Weights of a small mixture-of-experts language model, trained from scratch on English Wikipedia: 11 layers.
Below are experts of layer 5 (counted from 0) of a mixture-of-experts language model. Rows are named up (a neuron's input weights, with its number) and show model dimensions 192-255. Each number is 500 + 50 x the weight over its row's rms, rounded and kept within 0 to 999. Numbers have three digits each.
Before each expert's rows: a language model's description of what the expert responds to. This comes from a sample of Wikipedia text that the model never trained on.

# expert 3
It responds to: Syllable pieces inside non-English names and rare words, often after vowels, such as ș, iang, borough, Conn-acht, Guaya-quil.
up0:558546433498518502532518516484488433509544533489474488527384538505501521586501460542520519454587503457522485493561419523411539565458544484486467462599487422513449478568480464487524500485411452
up1:508496550583523597532504477519531504467527494527421482616455541520481421502522468558539600482528500478498476468543651543474462489524385497515534497551464425571540496501499490474522506590481540
up2:545496534461525474533424531480446458460624623419555509563456440587602529518464426571485486540480507541473504567476482530494449399531516549489476566526487477493445507470471538516443534403487528
up3:604521484498400566515468510591574435491598452505551480491495520484539409496526505507437451505459464455469474553443594450427499498502546542434536482508513483508536434458476595503492450509445541
up4:485512468554429409544449516406591426581514489494638460493542594555471448533512567463533478535428493462566518599408588428570499557488414514471531538530461513510514489469553435351511617428434535
up5:500493558502420521536473566521514464506452500488567493493459477519423536456523590522543549573435496541487554499511546549429478432504461486521498489508481588652511469471440438418502443553539455
up6:579549383438476530558466445522541509448501485493502533498399524541508493512525414462495496643496438458472453552515501570545566423564540447485475554504403544538514389425473562485515469475528537
up7:472423575513531421551528490542509500561491522525476448457515391500466581527523466541445486488488530496475540548460617392555506431539515522491541564449569534511450519460498474421489472517476514
up8:531471549496492518442454616472401500499482567532457459505470507540496522483544480529419599486480458519469461513493472640516525473501501536484501603441542573510521480460452563461333479457585485
up9:496487545558507553494587522445454522475437490546494455501571509485554471531667429478448482470567526481539442439446526607450540404467523510466562398463486496457476481533487584555473527397562500
up10:494493484446502452496460446543461552518534384592494477598584494469460483460544426537520557464495514458607484457457445559588510472448433525527546450584500547502553514456480467510520569471462547

# expert 43
It responds to: Opening capitalized pieces of proper names after of, by or commas, such as V-ar-iety, Jud-icial, Br-abant, Tel-ugu.
up0:443401447592375499503536504579448499519565445507541487589480410492410524469476491509381472511469471469436495442468598453448547438543420508514528523486434548467550431457552480433541461419487560
up1:508508474512424600524477578436520529487520506489559442475488547491468388506564555439464519494455509495459455479588540443513482472490543542477533418440505603488496539429450424409512520528505496
up2:471501426498485573520507523543523501498440470509579533544527459516527487527461495436495460581490404467424586547574448428482492504516514505453507456536483518485589492584544540510472493542470483
up3:494523559425522442500417606561447468515511530600602508500427427489459507538504449465532574513524529448369654556512553472544502558568523533482563589647554423534510428543566580515482517515481482
up4:520495471488488515509495458582437531570482591503437481517509508447423678567454528463455534491445518512566476569516541437459473457500463443477514510551496453546454545507511425496507495463525574
up5:413531520559519508429450531502437585552539512481419515526431445488439533535616436484409482469517570522466506480541426462495561523445510553465541406560536476551469517495467512500511587483567502
up6:547526431562483462474543537562477480554508475407515547455416542460488594552504489482533468508335469440478509525491505584524439370556546497466453551486509458590448444488568568492572462500462394
up7:596610381583538436547518499538534448541491518617535504572457485444414492508462522526527379441502525451426488516512471370549530501528436427506530541559430612505487557541496512527565567455423540
up8:380456444507401587491584438477520476464436464471575478424515547461482468577553490496498535494461499548440582501510455466535560457504553472439526496402453426476467533464509538392606539541490511
up9:449469431566487518387466498583431497503405474530451488416437402504447482518513573438471471503548508445450629556503485436494530497619462517557480486477532555548487580492473436610474472528526515
up10:453537616593546516586499490509389519542486598527454558536450430422510461504482540532463385482509507528541452529464603521450483519473412447524565508425417443532467528449462498400563527537522511

# expert 44
It responds to: Past and -ing forms of action verbs and particles in narrative text, such as arrested, sank, carved, built, up, out.
up0:515512598480499412494460457514452540382483587543499492451484492439494431451408489454568549533457549576455454579476513578505498463568581394450347528442477449465479558536536439452495535591506462
up1:488407492527514558480510587462425511396508465606397511509562456460501440505420397487464473492580504440537506625539385397472502503573433548486435586420490460550512503485513464505442500622520501
up2:469467535459516538508421426516514472429543486577509508465561547440493471448612428529472524441594516490503537516529481484508550398513466520516541518503482471483482538464459546576491479593485498
up3:480554549477538455549514479487479557441434497502447465540618426395596509515521484456448588453521526497536466549470563488512459423436562450524520566471507481577389494445492464529546490537504485
up4:558556448586482540489507501357525607466486580541486505502386533523562390479469493486502558568457440600495576592493450502516509585478618515511524456505538435477456505468502424344560513488444483
up5:517505486551573456465554572329408514522558547548535531493435514460452356485499550486529474599443407504556561569471597545547468520576453495513489582438460427519498599523485461532661496581550553
up6:552487554499433501511531547524443503544429595548514442507526557511505530492549537421562464550581451480504458519458451472573466499469448470317454563556488463483549502506579512451571572535567441
up7:460445383468538443532488607544417557410474514548514530433435485498590454490544544521487472467503506457495529559496492466480559420596520425467496507522517473474427510492439517462494525418508514
up8:593514427453537547537572490531497508595461489566381461522452593539494464485522463465569519536523539503463534427486447497553526500509509485498477492512504482332461481494533369474476489420476489
up9:587430502599467523518526561571533581496521389573563488572422403565471509512484478437508445517453467538485562490491568534477495472561488530510493496515561555539511531471502524513430517500480535
up10:567464496481519626545529473417564573390492553492439554404496495543455554565505373468436461476584437421502477532505514530575519512513459506448455528481448501487527542463448592478523480435463583

# expert 29
It responds to: Pipe separators, colons, dashes and open parentheses after names or words in tables and citations, e.g. (born, Roxy |, New York:.
up0:456563440576450404527421641495496551563547396515485417486391578581505538457391463462488506551501459444523487464578472545453459470493481502485576498437514556561489383543522522508485525391518381
up1:407527509552431474484566481468458515430491539515510503513470525481412502498583437536502431496503418506468434503491575625494466566453474510551530425547551492540538552524548477506510404451483467
up2:500547491481558465486469518494491462460493586515486403538505537501494465559592442514426357429487546442572521548523465544494524495476523458545529525563578599444499465470459442472448534483469531
up3:497393575522496465577489586572444459545534390534598477498567469446516503532461518445387459502499595491446474621457489495538374512479458504493514513472597480568456507455462457481572523508480451
up4:483410510469418467477521543553460581530435608526524427591436450437489548501494469520548440501458524498559498463456497426514567450496489420542510546498466417489430434515483547442386545434582525
up5:490437567503472502443470440463487504601492519562505466468448552538541474499532455505486501461490461498541428488483481570488499471510551485497549495562485483463555446528465504498542632443508566
up6:529455471532546463505535454505534503522558571447517490560541391646534524489484480428461588484568546516568505594424417508511551469464581533515550537502494464559540505453541602441427429514464505
up7:501575460516502432520480557451414434492469510441602533493421576480506554562454496561490517461478541524525534580578442494557497414427465461454484476433426410496531491495502401488521425451564497
up8:503523471495536494440518526596507574576569581538544413519498474541549549505499517475495480539463478444496460502437513434404514479460527493473444459453509460553388491503453437480499537497493450
up9:422671535476469514539482566527487477535509537489530619503579629509536546557587490456576468456463554537510552511483499505420548492507555537385472456526425583393563457403544448487492419495532377
up10:464467457524528410491570448416501456481533500480557492435510491502514670405397545534474633531480464551511511546479539527399497468552453460470523526535516539402497435477467541488472464424497524

# expert 14
It responds to: Single capital letters or short opening pieces starting proper names, especially surnames in tables and lists, such as N in Nestor, Z in Zisis, Mc, San.
up0:511454471441531498461479495537547534582425395502519505443511513452440545514529510457543479488451475558444479477463470358521486488439537479502501442478391448485407483435549514555473538510546457
up1:479537469509529539519521542468548509597515394505601563552565552480474556571561485513480518439587551545507519455412460537479521468477501445522477498531558505457428523508472497556503480580561528
up2:452535461527462449479541441499500377465452437425514560399541494497469546463545503485402485488526550478442477381547533543442434535413558457558559487503517486543471513483403413413465596393485579
up3:481517441402465528502573433488456423552484472545471511538424523445494423368365465517472542494524491462453477454515458447520561444498454460427555479470621619528623403533588454499545477579599475
up4:575405471460413578562504561589457588522523497427500468438436416494593523489498421546418573562476530512518542434563487491463516497455544589533463556484596472552480439496512493546483445508424541
up5:444531477498532521483614413519506524473532516497530585545433476513503523480508500460545465421498464551500426516534488550552552567617530452471488496447493551458491601478493453493530523486431534
up6:559463504400485560359427546523483535455466536496544544560598441483472455570515493592518522564506481469448510507465522517522511481497505565444499561458504514554549501515506409484473461492604522
up7:525489526501570470563479515533492406554463386510507536516576594542440454494580524468504458441436517496482580559428450411563413475601449489516562421516572537584513540560501463483484513531511553
up8:588631425514503527466539463463459590516452495592461513440494546493452368460530493505485564558423519607558473502497447442474516480472557452444398470474425496481422439433440508481627470490482475
up9:501490400498497552482464484551476562521528387452548558511460436515446448556495548504512500523410548455502574460508511496476537445409488526524562503415507405540516439571537524475506528431512571
up10:520531521573517435470446513580460565513565558500467513477434554486545545533512506503478466506470587585505478555402552512460517447560474462392513519469398418511389494543476472483578529501499547

# expert 37
It responds to: Newlines, blank lines, section heading markers, table header rows and infobox bullets in structured articles, e.g. ==History==, - Born:.
up0:415550554557499482500476551492443587436547503472560412432500557472578486562504527490543509509420430629558548529461451460524420508500604482515501532525518520475538460425557485444463589509506555
up1:505463472511520455548531444500451482593452469437460471553518441509458490464532472527476427470494600523511493494468455461597543464565466529455494579444521552526620572395470532514483501488504458
up2:460461552512443489486526486554454514518344510481521477525530484489466564508506433487513537558545572532457545531529528537482532520547489511381390419501585510439607459452457357513490430502469574
up3:463447624568483497468538494559532451496490504460548508410483534542457543479503536409476449460484520438482515492421551504430519432621560523433526487479442515523463466534493430454479514519482510
up4:497533551468568394457633488462543508461560495488483483541437473492507460497396449561447520447537489594396429439442457537555521497497478446418516507547545539498553475353444439524536480478522527
up5:501450565510466557473567505431525426483493452577556463535535542605545495565593500420549486477541507468461533465513510587528429513428555425447591595519574501446515503528496549458561506468414414
up6:434487562440544415525506522483531486534507621610549497514487513522531519511468482483458552552468521414538521409503581609543573505438499503442505496517507528560486499514531471566533436553485456
up7:497518468508457626427477488420509581429406497445444450371457514443543382565376536457522560515481451490416510478553473593487507582445505482527577516486545469515566478569517440457531574460546467
up8:493534439567465496463533478551458559512489486418483469498571361550572435453517480518546543529456543479461494444477514510406432465550546458527468477470599491510517517536537442455522365622495452
up9:409521555472550531480522588506372578512503543500456442555567516546475518542470474488570566547503547515548476506519606579487470535505475479512596569574548587521557465569458475473612533471482570
up10:446546565463546381557523499434528538546578352456572484537493470475534514489496558422587540512502511491522376483545470471465453489500463500476556543420507490486471503460456531505508530445482501

# expert 35
It responds to: Bars, semicolons and commas between numbers in stats tables, plus coordinate and unit separators such as °N, m (, and.
up0:471418505481472466519444545375518473581445476517528443525458491513508465404488442412450503588559498482636537515426481458465554473512488524447482470457342541563509477489531521432488460519459474
up1:476488488574466525472494463521553460446496397491473517530580532517532473505497526532494547490531526506541483507499523516490529591649455467570504543457436492537468488514511506467506432462457527
up2:451447469537430491437509450453616497518563528540475467565465410530419479493492478402440534528534546592473473529529480515535516402479533479443493484476445495579473423512455416561517442533531553
up3:448522525480566538472442494537596572495393463541457545457544555437454562460547474546491469519359413562551513559482420567474452399502562525516472582542580534438613553544514541490485427479468493
up4:481430485511432557493530509573528431454449427418482450471503472431536489539465481540474463540587446505442576547447447590501601469423450501479546434509547381464503463555466518488571510556533475
up5:584539451503415503459441562571489531529571547557487463544465470510578466449466525540560465502478445454562539571414517515536514467540446499521573562488583522441455350488572532473553470508544506
up6:630492473573444465617498568537508528509565525470469468453500454500515524469501505478498509541524498454486596562408515515452406486546437450531562522516564523535548487466495406525567509553460520
up7:452472591509526607543539490581513535564494526513542485424502528475656635575595506585579525453475590507548508596488478482521537430506437521479559466544552542463550519537534461468507530467460561
up8:472569527503530560398527520426511444582478490519433521550463494436498485584513476584433480428419523454405505607506447474462445418599465530531517444440499456446406572433510510515547523499516474
up9:513444433519505530475557372440506497549512430575548438544611485518505501451605514515465452472588548568500540535459493464492527396472546524472470522522449594521516499500479482456504515517436519
up10:447480463563511445504476526495475544434510452449520502459492461576436493483485480428423485531444534465487525531500446492539510534536471540510564556443574537420511524628434507443511523512552453

# expert 24
It responds to: Single first letters or short onsets of words and names, such as S, B, sh, sp, -t(wo) in Twenty-two.
up0:525534543516567463516589463489436608487481433430544452562522521535485529514464469446532551510478543412617471490508468580496413432562486466408474495464503534481580559479501544468458562546419525
up1:484517525526506531487452500597494617526512458499502448495496475491474535559545551582517477508445524521492453496437541462425533479503511499545472443474613576552496447538544489518411521521460490
up2:545507474521442554501462516493525494540562605525537542549579496402450373458545471530430517480508482646532601563526542466487566479502524546517578536501548481465423571497538478479509437477575409
up3:489530565496560447443431547504476498473469476458481503503408399469607525589533541537467475544465498472604594562500464503476524482500486474480494481562561504509521484494517539483472616487520539
up4:503426474503469544526575488434491529429573539509440492433512487548586412444550499438484541496455491487470586480476439562465462495459513490444580501447504489459530401492515493475403514445536464
up5:482395539490494482492540543446486503538483530654445465576483450526558427590573520462416475462480548536468510515511483612453429547444508529566441541532551534526486499454521539572484569480407421
up6:482573388457549512487457534484437474440506511521458477590465421549534442541620524500573459418498419551525447509453401488553550396487549549470541504440485462444492624409554621452475411498443545
up7:487620490540466456465591446517509557472563457445466510489522469538486530512591482484526467404511489552488460460502446522561494534361545488428549466567530586443521500502514614485379558468467488
up8:515538569532514511558477468457502597532572525468494500469451528555477455389542460557623526437519587391433573518461550532534435511500469509501507468495475493530544487547566600514535508496486478
up9:438528454548499538447535523471471511542487434498567524520475457479544509521428451553446501533483611428468560495519556647491442534513551468526566626418496453611580577559485466480526507596605505
up10:527551449484609498491521455507559532492593595475474489476494498471487535499444532558538481542437507431478459470459507499513456426544433574549504474430470392479522411531513544498445614490432533

# expert 18
It responds to: Verbs and nouns heading a phrase after to, and, for, that, often in legal or descriptive prose, such as grant, provided, support, put, force.
up0:467460466538439517545514498500494533465556502471476472529582411525477437475466481500441491567409509524428553570459544467466527418556445507605441349525526426504442515526473509530441522474491524
up1:461521542417510525433454478517476544516526515524535393539527482471469533475476503434498538540573419484420466447513613521535507556427506484480587517597529522433631516477406544458553516415523605
up2:582549469471515618498542454479436475454488435455556537468511475483473529537501408511460489449509465496472576489568498552518507544402555437534481569499456554538559536508435448440529534402455495
up3:518571595535485606486480560448532490423431492514485501427494474412453499553466489438565578558480545549505505398534498565518506520401587422548561524398593439528509448505531509527384535416462487
up4:508495552462529570526477489463517483420528389486539491538433546461474522533468461466441507486559488522407487468419525533441520485515500521550463527532549536512567466522506473516506556546588508
up5:482549524552510559511558477599450450393488569467544472498501411487466556507466547473472525433493499453460485522424446501468564450554542595481536529439533492417518440565488468561448475567466563
up6:543489503579437527454441426373510393508518549424494521531505453518551516554581508410472526501447391488399442611508462534506490559404505491525559407468497526368526505502523436477413507537564503
up7:578564519513529492461442386526535510608516528448540484495467490543447485488574589493486564491448544585487486526602500547433506431505513510437603546535493461545554552462498533570407451579464553
up8:427475469550389527586468549457591525479455550488459541529467487450555514495495431422490515570490495546465560436411421427509549461465492462506461483542472546594404514394467479542457461467453485
up9:493510614542426435458540470533527530489415494535431523496553477433420511509620553533481574428508518476484524560465566579433506471392523507480445492427518581451528464521471498446510557426460582
up10:417582481499453535461487374438427532539490418492493457559493483517443538518533549412502549491484500519513455561458512512475401465556487501459573569546538496519484617483407421467508496483487436

# expert 1
It responds to: Periods, closing parentheses and quotes that end sentences, titles or list items, e.g. 1832., (Köppen Am)., Fails".
up0:494449452572479568483354571444464505565492435434563413472570533542491481482548515511496553493504355526528458404555445545525496485575409505473512508466429437511446429566490524459459452561630550
up1:516425550540478529525425535477403581489499524545546525460487559563521529496471481481507513421482479444515423518601570595541447496529645464476474477479463525524496494537508471445451502468501526
up2:463518517485518555454517543502498498528551531475516504475561388482478443463530354486532454552529489522498571460523487604531538537546485553476481506439457515538456462526457389503488459493575454
up3:549518471492494525521434509473452514483475538517520374470435437481457360478510480529466558603486538462484458506524545548406539405578475606460400457556469356525504448491477483568416526479519540
up4:506406427494480499426506476459519534512509455538564492517451541522539567501535510565534574492480467553457536479451523474521479522529444497533491545492409508466509479381467524565532470446448499
up5:476579509574529490489501502383545467430551420545494528498505534561504437476509437602485531519418565435429526482553534569544496485572502565562469534461453533459494440544407430464541494447585527
up6:517505486487492465596458445591467544525462481477587492492472492588521458591494504424442473439462576519489565428525530566532468440530510458518485557543484554518485490565495495407449416477508574
up7:401450446535506487522566446594517521547542489451514474499490561576527405471475491531563455571448520553496522489510495550542621436464484597529534465603517462512502481474525507520425536452526512
up8:473531535518452524478608492510594379441504498437456465574612464445543479478507603384479547489503539440541461512615428529447510378543502430445478491518511462507509532442479447489488552512431523
up9:352471587546519490433523524508383515475439512427457519435556462461486441493491530506522462578413526481465589431453512545469508541540536581479470501500516600471488457528539486516488583559550481
up10:475515478428546522462522468529539473542541560379496472480457496570579405574457455522538514509438502528403480498521470476449519404552484565462363477518414405559458447657474440519613534447597447

# expert 30
It responds to: Common nouns, adverbs and mid-word fragments in general prose, such as very, song, story, evidence, and pieces like slog-ans, sc-oops.
up0:432594423482535519524386516434504438519624476529502472588558489572473469480546509558513583561412591638489469462463442462591479481531466457471486518511443584534498516476492497407453446467472471
up1:538447363550472545466544576467430533566477582458538525511641446528543491430468512459455461505487482453496452442413420536552474405416528437551547604484481606518517504602510531516500506436582503
up2:514482479491447523449534543463495521525531454523520541509569482504601610461546502587526467503434494566522579456453508645484439535524471507475412511505491568475553455596481448596473500545505419
up3:542567501528470446496498497492559461522435412436481423499459482669435479537471468405498562487513447655503565533561525487496533542483565602539523463437467478527518388427580501570474461490551538
up4:552535485545447439415570488572583491605520492502559459497526483446458471564549403494522522516387534555524539544442443493545520541510437508446551486501546513492407515438519471502525528556478512
up5:390520556538489543447535481537516539510503573526433531543451470571546472461526463491440465467424562493513506533452519430498487579459607498435490448510471565476427436527499490552481497457530526
up6:529485513510512437544476487495439520551577443555531533577495388405431411467467542518492500526505413486437494552508572536468457562598510430408492519458607472494564535468529506423513552474533512
up7:537507480528520394445432593387485530604500502550533496437488527548511475519595406481459489535428543518412585445501496592425549412476582504468552496535483517497474430510594460500548559476526519
up8:480579442512551500368479457444475560457474436500596482506534417494524478451594436498475569548447487556506518479498486494512471606471573549456479577518527417480462431504502517542534462456499523
up9:414519398527560581640511428455506504477516394493540522511598583531421493458419539470527450510509400489450486490483455485519537515432399537476452541492553514576499423416498525506475591579481536
up10:544447497458399498450502425553485474482539512502496448528490611473481537399609520484432461535458358517469503509563501397485539443550550463404560473562487631555442442627513484484525479497560542

# expert 23
It responds to: Capital letters and pieces of abbreviations or codes in tables and lists, such as MPC, SPL, state codes AZ and MA.
up0:462474521521504518505604500419452483483456501442563492520557505534552497551487484541503515538493551561531595486521460481587542472447518547602586496460449526529560523414524526515506534512517509
up1:473511528527569473473580569521522457390529460487439467496542430493580476506424455448436512534497488477462584451507449482431590469504489542426495550484482622593491476470422477530490566484512562
up2:436552565530475438481461454538500598481566538510587507467429565501606492493485412533553468528481450373508365536503548412457523453526553518436540536542611446510417415615544533483570528394506599
up3:417540466585471512429483461396442502478546413431560460388529531468556443518553502490503494521440515505533467601528486531513364470578454463525501499482576473537542431466511295524549547447548575
up4:477504517524554512455453509511536510498601450495457526494441526604493536438505519480508495552503550449491521471529522528563512564572478418518556515487496502478493521403490398506493460536506545
up5:503520463482479441410473501461542514559551533598463493467484478436575466505506515496473465432433538535508417510569615410568531528534540575533498525461622538562576491534563564498487541546561582
up6:530419511536518533441573483584516454500406469519471498520520535550502488496495486526467531631485469539462548505487425559515510466464473522528472468541560499490514471518490478464536574513410522
up7:483458444455561496486512448505530567575468493509609485504513564476588519541386536505510408497552522556555508399588505493450482394498482574537471577546548574445467432515521424512594547475541512
up8:401496547551507524388469415531489488368541432478482510525540579547491516482535517513490453501441442515495493483508507418382496516490582504456487413576565411498438447510533524428497478494526575
up9:490436427457382479493475490547384523519519448516530455488457421546454478574481458514457509488457505611503522389519518531457419536465498553494534621502491467543488411510387502468455479550456572
up10:538487474501394491490520542445500523634561635398527418494554494527570457434385391530523432471415549462489493502453469519526454435582506502495533514496520561477552426507492566446551469466583537

# expert 46
It responds to: Auxiliaries, pronouns and conjunctions that start or link clauses, such as was, is, that, which, but, he, they, so.
up0:531400438479513527587525528481500524541416512412494522570559640419483440489499499431502524431495483498428462583483547424424452536488502585430448520542501486538483592474464554491393474417518506
up1:438529484467471473478482446612491457518501459475519515558513405492484572600508525463486507493459480473520514472577529481479387425497487514528400518473393407565536489402394505388466504459504473
up2:529509531497459518437527480434486440520473563498605472485524539514419581558559548575431468536492542580492486590452508526521496581485555552523509609439442461545513451482500430467454454432507467
up3:494565532525579543504482500456462571545512505531522485402576472466481446521485494542512515531493451516491433584563466449470457601571534439537574477543485481493438543451469463452531476604527627
up4:535530411432496505505469510577531518431532484500572459555537481515522516467516537471477431586586504547515471594379514570516499473616499528483493518490411610492528414495503498518479453500490465
up5:469459453472490499560516474451428532561371461454578599520529504593505471521457495494541465474507500520475475531524415487477499509536465583456458532497559530539634467469502497465456514470479466
up6:486548554516478453545532481511471523566589482524510514510566522494528504544489471461445484425460465426479580547413460492546536393619520579464505488466436583602556563525505541499401574494547482
up7:453514503502455489461460529514515503511535464496519407553521555564490456490437540411522565529498552498520514489526554493472448513499487577438403495459509521535558456514512417516559545439510574
up8:569515532487411582534535520540561618558493501479584509435501505515458502470473490544463542550577541534471543501472483447509526581471520430400537493589505593522535521559587544475463593495547458
up9:580488473472532523481595492483380497538541434511415489500410424533494475518494544470518527531521554500503533561469441512518518484484378420485475606516499470501524441510532466573493570445488425
up10:416487525466481566467508487511464491560477527492473490517472491541520499547516494481465539492441564454421514490533548593566469506504549459440468439579449540492407617488459476465498491471518491

# expert 19
It responds to: Common nouns naming the subject of an article, especially music, film and transport, such as album, song, book, film, Road, ship.
up0:456569494487491531413499493570447442455484501494519430529456488578540473550501474476435392442438513559482413527400476505492583453491515530515545555310436464535495507494433515516502507456409497
up1:403507461479501497428505513578412487444561581447492523506373445502475463588484493531542509487516468457577543528497522545459498486461524586469475463507539475537486481517497540574410526476445451
up2:486489597399544524420517526500544525481539436486510475481502570498525516468504482565525530477509426472542349492489507540452412505413515465553522496471576451464563502493441494444436474518486510
up3:502502451561473577509544420511552529522441482478539512440495569572566469577573529512544508556496533468526503553552486507468511559462470483523428533451409467467568543500528496521560563530562579
up4:541543509506566506439453478458571494515551409470500553545511490489538507455461544497564517526535476466543501495414486519474512600544556642428528466557407553498495429542506518484438449519448527
up5:525564474475534532513511515453444624502470509607446526606457469454466505466511551459539502487513490559464469466529372552534536413533449582501490421508511456495522459461473489424540564451490477
up6:442486511470487545439548529479543533476467510446509455507451425541502497535470557434491429502534541423546595490425465456491505572502446482504554526535469555486502531426441522500470436510562474
up7:513442419510549435441474546555403459460510478496509524400437509429481501487478419391533426509502515481448583494468448552501486496408513530587461433531531458448419508502585572506562504562470471
up8:439435502601459468513504493509454534597491574434492458503518458529504448489463530529532385449481546534503532585449508546496477507459468492505485560509559529424531454500529411543553500613463581
up9:515533489532462511470462473442554349471422476447481564427436527588545466567535460532557482490509533558533444539421564519478498499547573498525546489559649495521509509540456447496540442480416556
up10:445575541503493501537512551486548544576527509526521536452419518456555545491479557544573561520482546495461553640500497448554381434467524520503515521403450522551411448576541488605641605491453535

# expert 36
It responds to: Nouns for governments, wars and organizations, often after of the or National, such as government, law, Army, Council, Museum.
up0:423554519560533443508477443538455469519456501512512506536525436466533492503489468463523535485580564545485488536453522594502454465549613538488538581539413495465498422487477456511560500480628485
up1:530461414515532475455590537480413552517465460422515485471519529461477557441534529513517520478503507482478550479502511493536468467496477486525466587479492424534512494477560459520545561441457528
up2:523445520540460368441540559473482521421569462457508568387465513574503510580507568437505534538513490599531435546580435470464550448537527450509459605542495551569426358500547498486509492502519533
up3:500456466446501420508544480489535641380470527421523491517495517510494518540504492490440480550484509575549539454476429457433503450408473490476461570539451480516398498499557406523494537423453488
up4:555515499503528340517616607418521474576533520487438521509520458501519553627496586427488475485517436472523463539484506527559446442493450402394478471496471495559555472496428377475506537548555577
up5:491561446494495497514470451493509467598448507521455473446598496576521503444400407445515466516566534540481444511486510361560466411497422450400454574481520434452568498523513584443598497538471496
up6:506513452548532568510505518444490535415469466451527578547529557449552547531459505568581422460500342370411492546481545543543587480403459377527532442537470524472543547554451445535565578391467616
up7:541507482520391552485587452538547576433552494520522493485371524473650446509434518488516580519495498473513559506517460433456490383444592588483486564443503429512480418394569538491554468422452472
up8:468587546544557533503576448537458513484416435546555426485532397504524497562372568529505488393440520556526499379504613510433508520444563486485613517548484562453538459524460456489400490533563474
up9:530486483573489633502505439440511537458422601507526431438539491468516582537364525505472453465542526529508422489469586447533490417489419443466480522465494555537488388564492611469563512529525509
up10:471584610596507579594540494578528480468527563495532426445505480423429473450404597480522419575555599408467544531556507525500542592416552483464476556503516530573365471524496378485522468502539533

# expert 26
It responds to: Spaces, pipes, quotes and periods that open table rows or lines, often before numbers, as in football lineups, results tables and quoted titles.
up0:437550521579444501556600484524528505443501431560483502473442537460500527524497485562513514493506465413528582493526483503584433534522484501467511466519536455507420531435448401435462528527405492
up1:514500496516532504539531503532430451480530512539436595587502446467514481506492408528490530487535372526529508504495509503498514429380467554411499612436434489534430435502630541504437556465520518
up2:481431577456521543468567528482449577555541414535437477420459492449470503460388484442381527482563536441517533486494503613513462603516514514498523530481506542449434507541464519547409493553444550
up3:550523591587515529423480543536376487481477533479460531469426407471475493444481503437410429423560488482482501511549466463462489474487457485473546541639469516518514505526423482561564518504429480
up4:577563405464553497462456488486485407651591523537501494508450524528449484573534501473528457502551419531429511505494590575435416447530486517534553444531626527641474406538568470516483539518487519
up5:525551512539491471477471567448473462528550574488468510478519551464477479580496508442565483518536439550485496554458478439401447426473532446495523615475481514539460452514557449522462509430464386
up6:503450480575492539498622509550437478573542474443478536580510440585473540511550507448473503446459452438480557432480474532443473519516515435435581540438440517556463466503513520519367533470525538
up7:483520509598442498563535454599508483368499446491572532472452440479492554455577489495575512493554578464570638531453569470498380488683527452538516461561497503510494490519450488566539552512414491
up8:498459512569453491515473520477595510521430506518496543436494381494454537440446496408500503495510509493426506532487466558509456498410517506516527518439414591622463423447516485499546461513457533
up9:494471532477471465512467568534454463517435520445528558434502449534542520470602496542461519522493493447543499476487513471469492370434505482439540496523456491524592533498517559488524439457469455
up10:562483567467530483507498512549546499516542569426499473519545473503496483426511463425538583558476428463523519470461479456450424565478522484449459552408504553539566471507549487469472551478436606